From a checkpoint of a small mixture-of-experts model trained on Wikipedia.
Experts: 64 tanh GELU neurons an expert, 8 picks a token.
Below are experts of layer 9 (counted from 0) of a mixture-of-experts language model. Rows are named up (a neuron's input weights, with its number), down (a neuron's output weights, with its number) and show model dimensions 0-159. Each number is 500 + 50 x the weight over its row's rms, rounded and kept within 0 to 999. Numbers have three digits each.
Before each expert's rows: a language model's description of what the expert responds to; "gets" lists some tokens that make up at least twice as much of what it gets as of all text. This comes from a sample of Wikipedia text that the model never trained on. Tokens count by the router's weight.

# expert 36
Description: Separator punctuation in tables and lists: pipes in sports and results tables, semicolons, dashes, colons, bullets, slashes.
gets: " |", ";", "|", "-", ":", " –"
up14:460499522451543416411407535479484502523462506472500465489469466406605545521435461420468470504553499472374418444466542495416491456490502626545513387529491459510538483493593483504530383414555510512528469484452435530499503496468445555457475555521499587531503467499525515418502544464468524575576558551545421547531532536524464660527520469458483492445525569393522458490488546495516470523557456457465493468580466502428400512439434425500472548512422507536431488447506525510596515424521489
down14:565522520524458424511590480538444574476580545477521499445541537553418506470491477597602482443364498461549525545477546449534478617511475448537463533453492548450567417511477601492423546593453508532443489422540536392506531477462541416506493467474511453520478491583513477474438427554492533561454427520453517571562391523461545407565464535495456558602499518544448600482550443440470526488471482510560460534511480477526546509531497546479415556449521472478418489450557455483416518495473560
up15:498528534469551491475583511494500454519556460538499507538467511513565491467502490469465429434499468558564560466502528535597481471553568407403515547473469506478505496449514454488411577515390435463565541489530485560575456451491555429459507413494519498577459459608491464492603525531486461332534473458451481512532469558531462450498514514487489452478522466490533500426599496476474438496585552539513479432492406431400507462434466406441524508549447501417523422549589458438444519628450476
down15:547519470511500505548489471461438512566522487481464526458460498429453478544581460527533495393531454512420390537513364449482496508455392531523581534509469477586494520538507437550550471552537487477373491523476506531433463539405481512469488547528500572384436404501512460403521559438525420586462427533525531499514547454490465454481469491456486508504477491597478546531454525571470463479461538569465496587507444515531432527478561588597481480481572562473452666485463455530526523555562546
up16:446496484526504512451485549514464480472444379386428433487509399523488524593499485520472422451509443465474514545487524587412543566490549557540463537367455558602544519572552422430525500397547519492487426527403509461473572475459516511522458501466403473474471489423564504440478448496486482489433544494479564442478475594461538539504406469505425484508415473434510497626487517475505555523479530490493506544433495435483432480438461457587478533513466599480505462616485510496554443575490512
down16:467521442474510470445484508481557502493554529551564557479491511507456509414464546504534541505455438601513570482498549474562503593475520478476531455529526483399451460458542483463425588548547582532405548550457500552482492573541532482472500515457504482439603507575426611542482487604522496418586468527538547483514467433483477455539502519414458438548573506529499476483512517518466364433477490435528564524510489490548534455550571477548469486377456598491451452437618562499445493408378533
up17:416457601474475467440470567498549494529465518488531433472493480557561461564556396514529525511522522499498509519526522386463454457472472521482584480513522473530555414442531548578572417472608472546500538407465528460554496450427437517500469516444430529540492438527471537548501527461536519504403510615561495421565408479507412565489475519438473437391468592555603584560459539615553486455528492533580514511488483553454519527508576510515546473428466562446538544459535572496469545505519576
down17:531543511461546514531605434490487489463459522454483501538459462468453477557505596534539432511530589548497538587526425502570516504494466497506423455536539496524516485507555558484432587483480524489525535515556439430430398483471464452489528524457586447509541600505419456490492469501546464545537501476562441442535438485489589476487466492520503531531541416432474552493532398425351463518540575523573508496464591531476487546385518494486391475573446448579563550432530441428483505449352510

# expert 45
Description: First or second pieces of a word right after the, a or A, such as fair-y, H-ul-k, O-ly-mpic, g-la-ss, plus nationality adjectives.
gets: "y", "la", " Com", "se", " An", "ish"
up0:482534539481525455522444426571599351506455497447560495469437526485511481510532505513510526497561466514634566529420485504430487483485447475500432512487611567466526565496520599475539479463528493430513513431491487493575448609513422444490478511517455578483517481458611414541459545516494514463514452469490582566496600574498508536560537481461631448467469514514519532425589468543525515467352528505491524530475490460549502518538512478509525560515418445476396425465553453561544435474437540
down0:455509537531392518496538509538468494494545564581570506522428625490550481399467547395446523493560414568410500514504549550536559475506549497519503415550529492449462480545464501568547457486524485489501457495527590504527409475519492607582449575494494358467544569478471433480500522457470465533385445554466491471513540470549454468499572439624430440531467493511470512562449512414464545431516484433451479447540462508534513405529509498501444565471512469493455609593475465422513490519464447
up1:498558492526484602557626591552484482465475580486425504533558584583476551519499457577512478493579519478505502560473422554568521406507480490481451515463451554520441518473454337471502540455500500502477478489606514497486516428533564469583497535493516529463476356567469567441567551484547491541505576555567457510443413509453474441549524571488504461531388445453461504590498590499482526435475440545512572407546410507438489547511479505551494537591514545542532525540518534546490468486486523
down1:529450517446503514476564477506477611625451432514498460511428600414626381535428507575455539516465529505559515503501553400528521446459565468459526443449577461487589512430517566451436425551413535540526504503493488390568543503446479505505574411458523483538485538475435493479501457465459544444515532530421454562483485477566578519500477545536532509443513468538412544490546519563503521528375518485488411586483531463476426476506519543484475462453468373474491500453440500472508438520566462
up2:482466579522450524479537444516508485447454445481506473495485505464482467547516477433394474559469541483500533460431547529498420468497365504442522532472501421480466453509517469537468534517571524483496557487424499537541469457486450344462479425553526521508440543526456490463503507549397560471462502567530520505516364449544433530469434536459466463512416565593584460529496508535363569563520498423558527526610444543503565502516492607432535491548485418502463454549478512435449399420589497
down2:503390519491511410481435525407427523390589516520558572421559454591432532457536494509494428430469502488394489532485442558484484477540561414518508493544596480474476534542448475434489470483398501532556508496496434507552494479464500527488485508491565537505543496545515369556494533560543539560437471355485413504492570572523490442529572524396527481438551546432474459532537399463449390467464529526545541550600475506486462527499439519506552473519493474419434439531460473494509475564510521
up3:479443526537581524535507547434507455553464480472551515577421576461510522550557535423494514518549561574462480451434508401502540460519455502490486573439501537497548477552513540542526513541495456516468485414458516509482459510572475372496528532475520501540464502410469501496545439494458419452472476488500552517516511424548477501420524520529548386516473312545459557631432466546455494557501481455494487419411459434442441535490429375412554451474525466428577549404552479472512532449521520
down3:467512452491423493474537573557486645597520416535398572551517508468450461332543487476526519494511551501492420445417496429501393571446525525575509453506462536424453475493508441532544467495555484532531490553543465428532494534441552493538539461426522432500428456458512542447516442520553539515478454535635518445444487575478439460546481515499515452401549459471498516429513557517522419577475464511566551460519493626547510546546537430501448497482551522470526561482449534478583461493563530

# expert 47
Description: Subject pronouns and relatives starting a clause in biographies, such as he, she, it, who, that, before verbs like was or had.
gets: " he", " He", " she", " it", " She", " It"
up0:434551548517456522448544440568573539491463571498551438573476488490447491452449460481457494517498494450479542501506428553499528503522497464519549499505456590538520415518516514535535497479432464464500533509410461559503435490539508440541495503522504511476433442405533539503536502540522444350532492490646591500378456533510564502492542480478551408511581512611610486471478485513465493497427511426571563594480505536551460558537407467580478406404503508442490432435534524448466405564530420
down0:486557359466505428487441509626444582489455423518481462475455508517465490424524523576442554555546536417548481503519453489522402459533526457526491493589488527498466512423575488448468516525566567385549434470484521432469461535516513487539533494487615563403486568486468513460531504517494498549411517511480500534493530516421523468491468518517464521496522572563462443512455532516472491599534504436467492420501518372489438544498520547609613551535431507544534519491475505561466493382477357
up1:619557566462539573525500526555499514475518444538540532400484459565424579494485560505447442486515487426478525454494532456431562514422531446482450461558449451462504459512539453492479433420562496507473420555537447435564533458469528488565525433458470519477453528439545565479516558571495404423415499490443483446596498464541469560538426507556444529498531526418516460455430493537523531597494464453425509402387594561539460540457514586436465526438545491486479457447498487408435415478441460
down1:395523450513498486460411517476574494486580534450541533527508446451513548444497490568503478566492477491569502514576546451481457483489489606525535509597526474511457474470500499571458577504558454530522657481584507536563464479503567541434490553538516506590487434496502489477484534453447414513441533591522528486416556581483429476417510564529513465583587376491470489461484452477432416509398533637533476555630499515458541516484509500510442510555436585539457471509430485559528467463479493
up2:535492532543490476447451539496502585412440435521596455585505490516508540487529542452485405483413475548492518567436434485482487411545545475449566517513517507466465585524530496567512544418500528500489603605538536481542550513521466442501499554552527567568476461423471627438523489506542430530468554526505570517511528566449617451485502472525446493452452491503544503445505601470487499575593477515461476508436485564435402394502479546496550397512535516424566464521493521470559442488531341
down2:468425507524536485489537511499479595464507588382545537494528574459507499466442551519597514491441563500518454559533481575411583465493413605476561412534527539517554492491548567481431445503436472452493365432451541567503525557450514511547602497515492476498554562505473439534554516472560581534549424541522433531537549459538420484463536493433473506542591476523423494531511502437554418544415548528507497481494537443501473492489483528470396520425502530519455445408440456425596568499445565
up3:465489448572451510528594483532433496560535578476474609477464551525480480483502373532501480462554540544405523528528489476603574548424456537480540502478481493499499547536447507484550441519445496426488506487544532458498512458386491512467445615585477535418504451494519454474600472499551517530459481516549561444578548486432581463558496535548491434493526466550463649530527497431496615526515456470567522526509452502472492514502579449381531513455501579515581603509417621506471492515472447
down3:536523501553501520408535508444461498493392479491471449492456496556494585517435530536529527517497477446555527496539610452490534500568546526439557505455565559533562552554534483511374510490519524483508587461523458506526518538509572481601515470467495497539455475492538472499513580443470500563545482517400441523474473479607455497581460501423520426555526442455488343468526473502473511388410495564459432607593532507487531444503463506455373476598541451592491410531493526537493387522482481

# expert 24
Description: Single capital letters opening abbreviations or codes, often after a parenthesis or table bar, such as (Gls), BUL, OMS, ATP.
gets: "A", "S", "G", "N", "B", "F"
up0:456521534442532520498537559539487593516534586496489423589519491460429429552421439465391503475497552494430440505469398477546436462522477580557534398469489441520559452536470529506462512505584485511453482434459486472530507583495541454451545440563458555519549443413501540460549482512427455467533437561511494557526551467508444559498423487500545500416447450512520485551485439517560527476458499507507462444471505519591494568521507548608578419397498560399530474463437470546535593504482341
down0:501549451520500491494423536524574446517602457573476498470526429506497555517443553458592438454472543448542475578633596592492492528396507498491505481571572492450520500382460478470563523667521604473532421530559447521497539463529500518533434483524531434521390534511466512525513519542548515472480577554458536407500487544463428532493558534517540516569455428537550488517485518508436442443457564519450494511578468520479519492523528520591577513551436490507500444563510484485456589475450380
up1:526487457392466456506458451452524458455529480517550460473543412530466530520479569455469532402402536537403380403532431445553486535531516451514429604494543578591450537554323544502490462497456585442521507453479494554459472494507494495493386445427448511455486445492449535521494396446459520532449499402460483454448519478558563544490498463457462593489482515419439538519551440426559477509474474466480471466522491459481485542549516473600455510444564494472452514503490474549571537554475573
down1:463484566516588537520518484448537576389478422480534446482610581505590363520406449480563482479481430476473471576515398470484408433436495530473558418512522568502538499490521473470494492484550448480475441496451488497491490465550502511451629525509500481425537510484434484466555607565533470474462457488447484518564575492448465488532586585426448431521543569465522469495480442474416435517474594542558533538509529518560510461454489438397496437479487397522514538465549525548386488525521486
up2:463471426499514476589367473509448502412474418509494472405540466568489561515490481515408498478442396618495502403462517552520499541450492509555459528538577440550582518542449482518543564580472525478551434491491608455498513563506457528501443487505516507542523536467491493501515495563459484520504490436470481502540560629404390462569447483492530623469434388465450453517521445529515492566524497483504514545444502505505470556585526483537496495585526394480592431523429407418511495514483501
down2:496553511521560539493538534488615535516527388487492534534449394469494441423469483538512671558525513507481510457594496504458463571519488464555538476407489524482487483546484423432488502489425534627549463526499436505524517595467509440494513581485419487496466438430414449522466469607469491510558507506513503477398387505488468495531571471479452465516430528421503524459599628520511562515542452581501546515458514510479498407446428596518535466537551490579495502415521458458512505447509481
up3:571452429572506578472606581566518421485572414482517513485520490510500540518558527538449420547430527490468466537543479480467474562496562459421510568497532491510481540420504521463459521531600448518525496524549491523496439491478482513525479545502464513474555397445525434480562524485527559435521526461506480419593408478618514487481512463485524445509423466547517406326490323487431462541493562479495485499536393557512450502550419513411522497442532516415489493496452480512457548560453462
down3:456511562572484407562524491468548524592442454534483562454497538450417431465463399505451427472373388566507512431451528510530594476501525484573515479474456455414509520471479545493533502449424474456477462473551572535454425373515506521531470510483433480564543484557520589478439552512462517519440506414516476568492482525427463484572572507482498551434541491511388475540488624477502525441552510575541488531545504498545398438487525454500433465462415532499515573409601506500485514565525500

# expert 63
Description: Inner pieces of foreign place and personal names and Latinate words, like Cascades, Luiz, Recanati, Pacific, Mitsubishi, Local.
gets: "c", "e", "s", "ad", "is", " dis"
up0:579534517495582592430467361513518540411496520487482494482539510538583517519543541538557507581425472371482435546438522507530532480521467490542602448478414552487514543538468478479511544477526535468497509568511478488498456478490497501532567465409510524562373455479524558479541483502555475444502465608562460523493449541551501617452467508506491406540508529542540436536519438512474488492521359488529519568434457425582506454481427494509529573494465534490445528497471573445603426619439562
down0:445511349471386464427483492520506450496570494452506551538502504501447532499470429541506557583496468554575453383487541464590480453427514496484486446646482497490516492483472514573478482421421576519540508535467525469516498497518524473522482545545524469541546584470419509506464514560464492501569563496456537516480481477403512405415479393469540561457576428546453483490446435576553529569413565577500568546531555558432482546453453491446493495534540463600505517536511430433463572456566462
up1:372485538497482447539504510503444546559486488527441593482454546402490526478498454524428571489527576486583467516492470468476549476473558411480533561519489552494534572507520511487416620465385539530507471535487519619474523509546530579547506442515419416467516523442492520434511518472379491425457518488491525488548495696403454505473552469500465608422511480508584474512511541465473540411473445538532528504522494497513552425468448500482505499401570443486486542492520535595490515524474409
down1:490528558466448547511539528477565476468571527498524431481515426574447413520527507477502501497603511510428557582565584446540507431526572479458518427545502463505547461456409463558503442461488481498535489427511394491430448481484519579523513511507543472529491577631391496545548539514489510478373443472474565478497598365509511458475474472475509486490476417456445498468421435535543405475487548472587553528491560563549510457533505516417399531484492483622525404424506456481468482449526523
up2:468539506474481529540594550573465467502436334465516476508457569520514354484496426526444463531436533552410444468527406604542447454464492501542522531471481526495521495555516457413432545570548532472508526527486568475491557466571537540509512469488480434497564539445432493538382551497500438405463561467490456456486432452415512560576397470573469475507430501503541389375491566523552549434480524522494539462573508515574523511527484501490524539535564528514544407475551467539558466513513486
down2:547492446477505515425369449489591573485632576536477545496417432513459521461541480419559444514487451439555453467462505474592459521546570531479501592560441525507549500468511447546495511457537465508516516432525489505556479597535397474544612454525436542480411473586590577445584470460526584547485516543507525552440482426541486412531542503517516487494511486406479534522521419497560388477530496443490485541566519560484457519589524510560416422403466489514496459540551539491475491508453494
up3:505456496510517476436517557559505539545471558484502503497464465490518478548434378516552479419479597437479424531499476472532479546554555460429436521536460404570532480591500520475474575478469409564441417569485457455496477496427533495485512446553367560564510445513530508493465496546435459571510490594461548546511490534490429546499542436450528593557531486502483486567592495417547492546619520419400418493454558622448459535565421491523509531498450494404562548441526515532493483438535513
down3:449495536466500411493404445516517583527490481471480558480476578578467454533515646557435493539475520595478568438537623493465510484501491603565542567502551555387498520517590551505524543506476566505507517464439391493447504444567568462487420518508475434514586524466535591513564484554531583525457507427579499514511572499387545448486473457466460539461567568433494439417528549489407456512470471533537553496489535524537517541496453439537431399513513480506471497596492585477509499501484464

# expert 32
Description: Pieces like it, et, ut, ot, e, y before suffixes such as -ary, -ual, -ical: hereditary, military, spiritual, pharmaceuticals.
gets: "it", "e", "t", "y", "et", "ut"
up0:480603519466532517465467482532445417524542410476455437419510446446541407504537508496455473471491486496443482462542532449383500604464556491473498403588477529517506502508507402551410522425482454500553582533522558506494422479492472549455457529492543538515531453428512568496512463473467402451536537427465502459559505516516586533403387438559459446475458523487453375486399511552503506416464422400464485505460430574472430504486411448511480428461519458470431445450458531554494449493556482
down0:468522572512513395445455451489550444453429531485525473536532460619438481497463542432500562405397532477597549448561484519516496475518490533524471535485453460550541451540541432459484426459471446449561545504477554459533517394487511477492514495571526403501538570428498470457487433491542495543596520447496389553540514394570492467541486559476448531461542478455470442461493416479391541472460444598455475481405524574551518512427405558557468496508552485598412464541505477435461557478544485
up1:508521497483480408444489477496560468500537493550547528473393530474509502446553470422478527465430583439431465638493532465483510423516494529511562539565532509550545501526548492509435487513481444561461484566417407533430512488592457553552501456525495507417465453491424480506418572519545540364440482442426413470464539514453467443591490520573541451542478549516529542466526469577461436460510424579435469497454476458528525549509363427480500446496568431497506451448503443589556489602446492
down1:511497519467503509525578588530534523484552595549518472436419508609571502557613445502536469507473465467596552514535487519442471536561461437464492507448564507564518511467602438507491448470533455413540467501544536515538474498585562511551497496478524511591526570502545463549600558519491501529477523551592510567472572525566466414450601533541504518455606549473441444496520516382469506457486506492526460507486555504548485484603444470497445573594470521446566447482498434413469403484520635
up2:468607489555484517491580446492507556468461468519569552492508580501541472540505519409451503502584427477454472470455525502581555438546429588500572448505636482539542538486572502482468538558490540534558417387579530429479496478508584524510422552511478554426482436518502498514482508453537571501467429579452461474370501452395568422515451485523519486488494529508467623396559525529552525494536503538513528424534561500515569467483507574511619497534483427467532592562527547537503470530465539
down2:428460542553550559413561466477530568491580459434460430494511459458606405488368505456486532479470561534415393365446545500470502576520508573460512456525457451487590501480554488462526577435537545495553497556575550461462481488468542422487420381534484583506531476552544539485518439474506535405468570513481507462473447486496467489468542504557446421525502589498505569454531536488447569486489521582497511479569485606522545459524529506466529439397545483466490490584543540479421535535490461
up3:534567479449516554505486412457460506484424527548432484443547505447582447467503511594554475443459524460493435445475473500551481439571450546502468573528532466489511526577442565441523465569534533575513419456497550477469486535480469488555508581543459498558516439560497497575572479487424495541546586548488539483428519454426521536524397496500460466500504433601557468488442475480457503493439614534460464527536468664442496585434457501498434368439478436491498468516531462545464401483587405
down3:381544557553551575496535539545434453536525505512484505565435450463468538508555537481516537509540463540515562479465436544582523451403495536504504522451416507524492443532377488592508431538441516539366558519589495506469574556454477397556442495517430508532484456557475550412376546518551541481487511482537497491470517449601452461462538518470498623413457574497570451507519551450501441395520470418533495502530562424513536433524477493479392519505488521560504540543467439458578461497510480

# expert 30
Description: Proper-name pieces for leagues, clubs and organizations, and letters inside acronyms, such as National, League, Cup, Stadium, CONCACAF, NASA.
gets: "A", "D", " National", " St", "C", " F"
up0:479573523460481502557457509461525383581513490525532535513475514489520523529472501561441536455435486533437496507472504526547496519469510544450530557521488437440615463547582524442438558451522453536505473442394508561511474410445542431483536469551530413529516513512537495518410512565464439460464415436519568405554514459594485466431480462461545589435519517505505541487570614441527614465531574569523489542488432570421500590466546495477590378499484474435437510470480524529446609446471557
down0:526539473524560559406428528432496489535511471453512466501521453522483576460566553511486437506466587520494510533560455437403530450449514458403519500434458555537491548370441486485442473424457411557527544517556536500419437458461509466499502456488479516476481429488369540386452514460555497538605543434521506570377442495418521505475579529487465441491483496496603481554545546566455343468521494438521529508483459511547583485515486495551484535493532557574546432598451532526532481528517525
up1:372480548559556481413528600487509553552542521474442469473530543537460531509485542471553484514500510587534586575523465551659540551513462488531467581513465515556433485511508482547449480480533624556491479478516533557550465518506358434597501458506419506465579526593481546554471557488536566597549618628494490492472501516482465536511514485525443428461557560427505480541590444526525538543530481476418525438506521531456448488536476532543478479524524444512483396527495554513563464579518496
down1:537499445424477535551423507463504413485439532521499539473495432457559507452550452534472549437378515478528500476486493456487464382533511551537473514447505615435482507568537477485597430521542491368570507508547507497485403497545556587426432534532513527523450563421449518521482549560474534511452496446420531458554497478582410511444479475442559562499468495514509578483399538547495456522491502571557558463428577498532472515554520449516496458541408504421475480429395489508387436588523446
up2:555524525467583523542527455588487488468565495548495481557508534482485531465483602511531514531518553540496539482481537467561505530481541619501547534515525536506578526502508569516494478458456463557497561589439562538497457500514592566494472458609449498518564504423508506511520545568571546459495552639468571501567517500515367565428446461488457578536633518561542530618509555615561521488469603592502527506491465589541509538509498559448582497528455625517515508553556498541488559475491518
down2:476499551507514532502549450574541590474556475507486541412500461562538484541581594506481537503455516485529434590466549533481378501493509515550491578465522417506570508498474474500457521538517403509520450444596512579425574495485470578407511490476463515526432476610498479538543390440505491422548428369579468578494514520559510502609437465493497491432557504442469471496466436544487489512540483477546570521441511562470553516499403492601442497496544499561525534612549531503543590489593484
up3:519535493478475469495514495543483358439462478527564578466483507443518470452579523477430435544554560430419420469499505517519506478452497608509431442511484480473524462526518469488513504525422483578412441555525461585392466536517491493513443489464488396550452460546420540552432424510417396418453451566517609439509465415555629498431564465518485480363443493526534434434507457459426506488522543494501518529454497517442467449520483499469534438513443474509481501431463470553450491499399449
down3:475510442512461517523432441496515641535368512475466554497520506449519534541435471599462423470521383534478557500527477512479571481573476502430499570507470533518478560492492620514389448503545551434444409510511428415585521412474535500473586415514495543571565506572486502503552517539542553556620489565476579477484570468496553535523552561541529487495430568470545562517497534485523468536505534525435447430592478490612529441412512472516492490444485474528489500529477417533454508472461429

# expert 4
Description: Inner word pieces of proper names, mostly places and people, such as the o in Minnesota, Missoula, Benito, or Seattle's ttle.
gets: "o", "go", "g", "y", "e", "th"
up0:414533522484574526515442509520421479539432484462479392534544476583441402592554455454521477440401492543468522514524534444521498537457380571564516506433551493547500484482571473458474546453477486516472467427593394528540538479499521572479546467546526541399375506511461466471565467447522462382529537470550520553514494509514586511468527411398504546515547513576556415480459438543578461508492500459437488442442540436496577560522515452490494505555466486548487486473500521499408517558597411
down0:538462542492466501423458451476533514485394474630512534433485484446533504383586499570487451437525585548477507500555467515384513451528487463490560487558472463458599574470545544527497472467462538535558500472497542432476430544396462496489486532508515520480592488464496501470538479543526447580552497493523520506474494436429513455455554512553508514484516601528449562529517579434433509511430359487542475454510480489511506506605539477475483540463555320479545529628452511581495494537600484
up1:516547540499440556502462476497533531537553602506495540464514494496460545432524480383483485395536517515528475488518439481513418535450593472469447506607484488505494417448460468501489363454487419447512576470411549668515507491532519515449482501569449476438520517448531505460551549537521560581531480457496546476460574520460583446488404594567487536532432519481407435563456477496482436466524535553481497545539420469474477454437477540463457425389583490430606443485489563545521475481508537
down1:441510509613507564447528425534407600537421399550532530454489471514465510535443444541514493546467490465518466537484472489552453437435498522434502543511525490460504540432545583437432544506494507440452495487458431557486458491512372464520492448457549398416467495510427520505483495395495496447491502498439504541424513495429545534577514498464479460567508559442607531411533546544493528438440519564513484459495465440378546501465466540501559524627390539574495505479599431437526526569482435
up2:595546489524455520454553439518487442371433538460485428494584587598399451481500560450488398477472448556492543518438458477446414521482517591430546587476580467473464536489491520451445485533485501606470519387512472480551552560526446427530504538422457479455320494594490501547475512513486442553497448523432514427479486514516575451443439439487472474462548473459489480452530457497591471526509475504531443581558582554570465555497498471529524435487552491492444500490515457530498469553546459
down2:476458493402482411478452502552513494488509484548497576559499478501521469513544555502458503511524605568447448453406426539546484510533501520555522617502444389474517493501570585501448570596547532500536515526496444455488540458446491542618450449495447497576510450498500409450551465496520443551494513547552470438483449520513569475426447488421525515489671492505502392471531552512535530463564561502556565420546504535546458539430502498395547471423499566481529460465437544478460541384576531
up3:522518496563463557480469431555656504469490466492513467514473490484507485431522470501519546492523542531550519500539499485537480565504520582522473575374467469386594576479570583497459520603424521536619633532457473478538516469575554527561486610579554452473574440557417478595478495567664496539537536567523518468497526551520554573497572485536487571524516444436556501512446500483485526534518461564516460498553516505486500508534607435541547519460510531556497528550454480470539528538524499
down3:543447535473543429405489515457485516627460531553511491406468519541552547508487564392491467513513545398466516511496547520489436427574474444464474477526595479485428446530470443383476554428460519526406566543449547607436457523504527503409552468537427454471511567516503594418537570486457493503510503529503513573533519490471519526503455514522557517525509506535544380549559501578541487435543479443524461526501494489557491450467440523564443553580605465531570501623448453484578566449503553

# expert 15
Description: Capital letters or first pieces beginning proper names and acronyms, such as Qazax, RAF, Jacob, Jiang, Colorado, South American.
gets: "A", " T", "C", "R", "T", "P"
up2:494483526408606484541608439473568524520500497503428430426505541501526476460540468501494544546410418625524548559480509525512509500426451526511462422548534521484508485451606497501434550458432382489560496487547471587440482484481514519452447462481563519501447479521423568581554451429557559431476427503489547498483583432494556503510450586476528492586587488482564535428456554540452442554512471488424526497409491526466393578602511505442460484503406494494538504495473468478439568532431550
down2:447532547484402506461540486550450498519386472544435510597503551481477581567431506568441514500546484449469444436469459420489443440545585444586565568572515460522523454409564521497540426477612527462438472507405537444539463479508512450453535508549513531458542568480539536467415534552442523493507504503479470585615442509493474548495526439456469473486429522540447517455485457424589608497397537554551500462442535483463504552415533477466543423389493540474490479478423570482532452529555481
up3:516474457431414492495500441529621536456489591427502490554527472499501553567510471450545454508520442537596502482525508486494586524339547542606515536524424587473538473525482443541511534495562497499523468465573536537534485462436530574492547482521508455495484574459501462567539573539570412452484424500570557579446477559442515451531452491477474568483523556557451510482517578548564448560578537553508493458467465440435589473500466515523510327427532475517508505446595533534561548511488419
down3:531490638547593559438527590426440481551481489561535523549384436384499476423457456415471519482541478507509455492487485451578481489541484498477462417475579480514543510487551534457378525503513505561485494464528486460470584562480506438579430460473507553548532391536477582526513442510599484503475483467511474453503463496538440582494431468473475576518511512469524491495481513713555516476572518475414453529484579552494466528427575501475520489525498488535523489507467496519460445399434551
up4:515520431499380456497445499457509451470393505458504553467522472505471433508535533448472593457416440482399430582511500508531422428494532536559406462427458541477473455474473498505546472482509510520549475427557451531505499467551571525464462446579494447523436480514445463498511503512481549471392407453489553452381464485515484574497505399512545422432444522495416469420365489556401532426507533423531490446519480442420583556523532528481483479461600451498514579546445541506479423480483474
down4:428513524520567591456480598537455509515556426543468495576451420522486527488543480497522429480579524582492465541493515584449473491493468371469508580532534534505562513518505526402468479537565443559501544523458538541436479472464462484517536516496446567535540569430492544436521534561524560488507577445544455592588493410550548465477482466510519580472533427451508513565575507445604427473548512529457469609432462614527458411460559578458454522509442532452471482445615476491560540449566480
up5:506521497476463455417460429408425475542537508445448408540488465481469399440503558487489538599477497430426415423554436560362466406452466390505464452511558566521414473462468544438551529530510555472571533532498503539449485486512483509540569444479516460448467459500506493461519565465418495479556484512478568583554451516434491421522436551541534541460451546552556549543490490507454553420399445519470549509521458574539519429443477531448561501420453552415502487478489607563577513509538473
down5:418529491490506583530516421521623515501471486476534539467543516520491565533517435455502525491548494576540546560412605474590511566412537498579430598586474459423584502482526495457490497468515527522430554439562526512464499490525490587522532512541481555461473576469529462539540508477586588477408581565580420454469568538588538415509519500477523531536491431488492501486509573526482408539560611437419444546481512502463488524533511443581393492536479549501452522514481398533422523433454533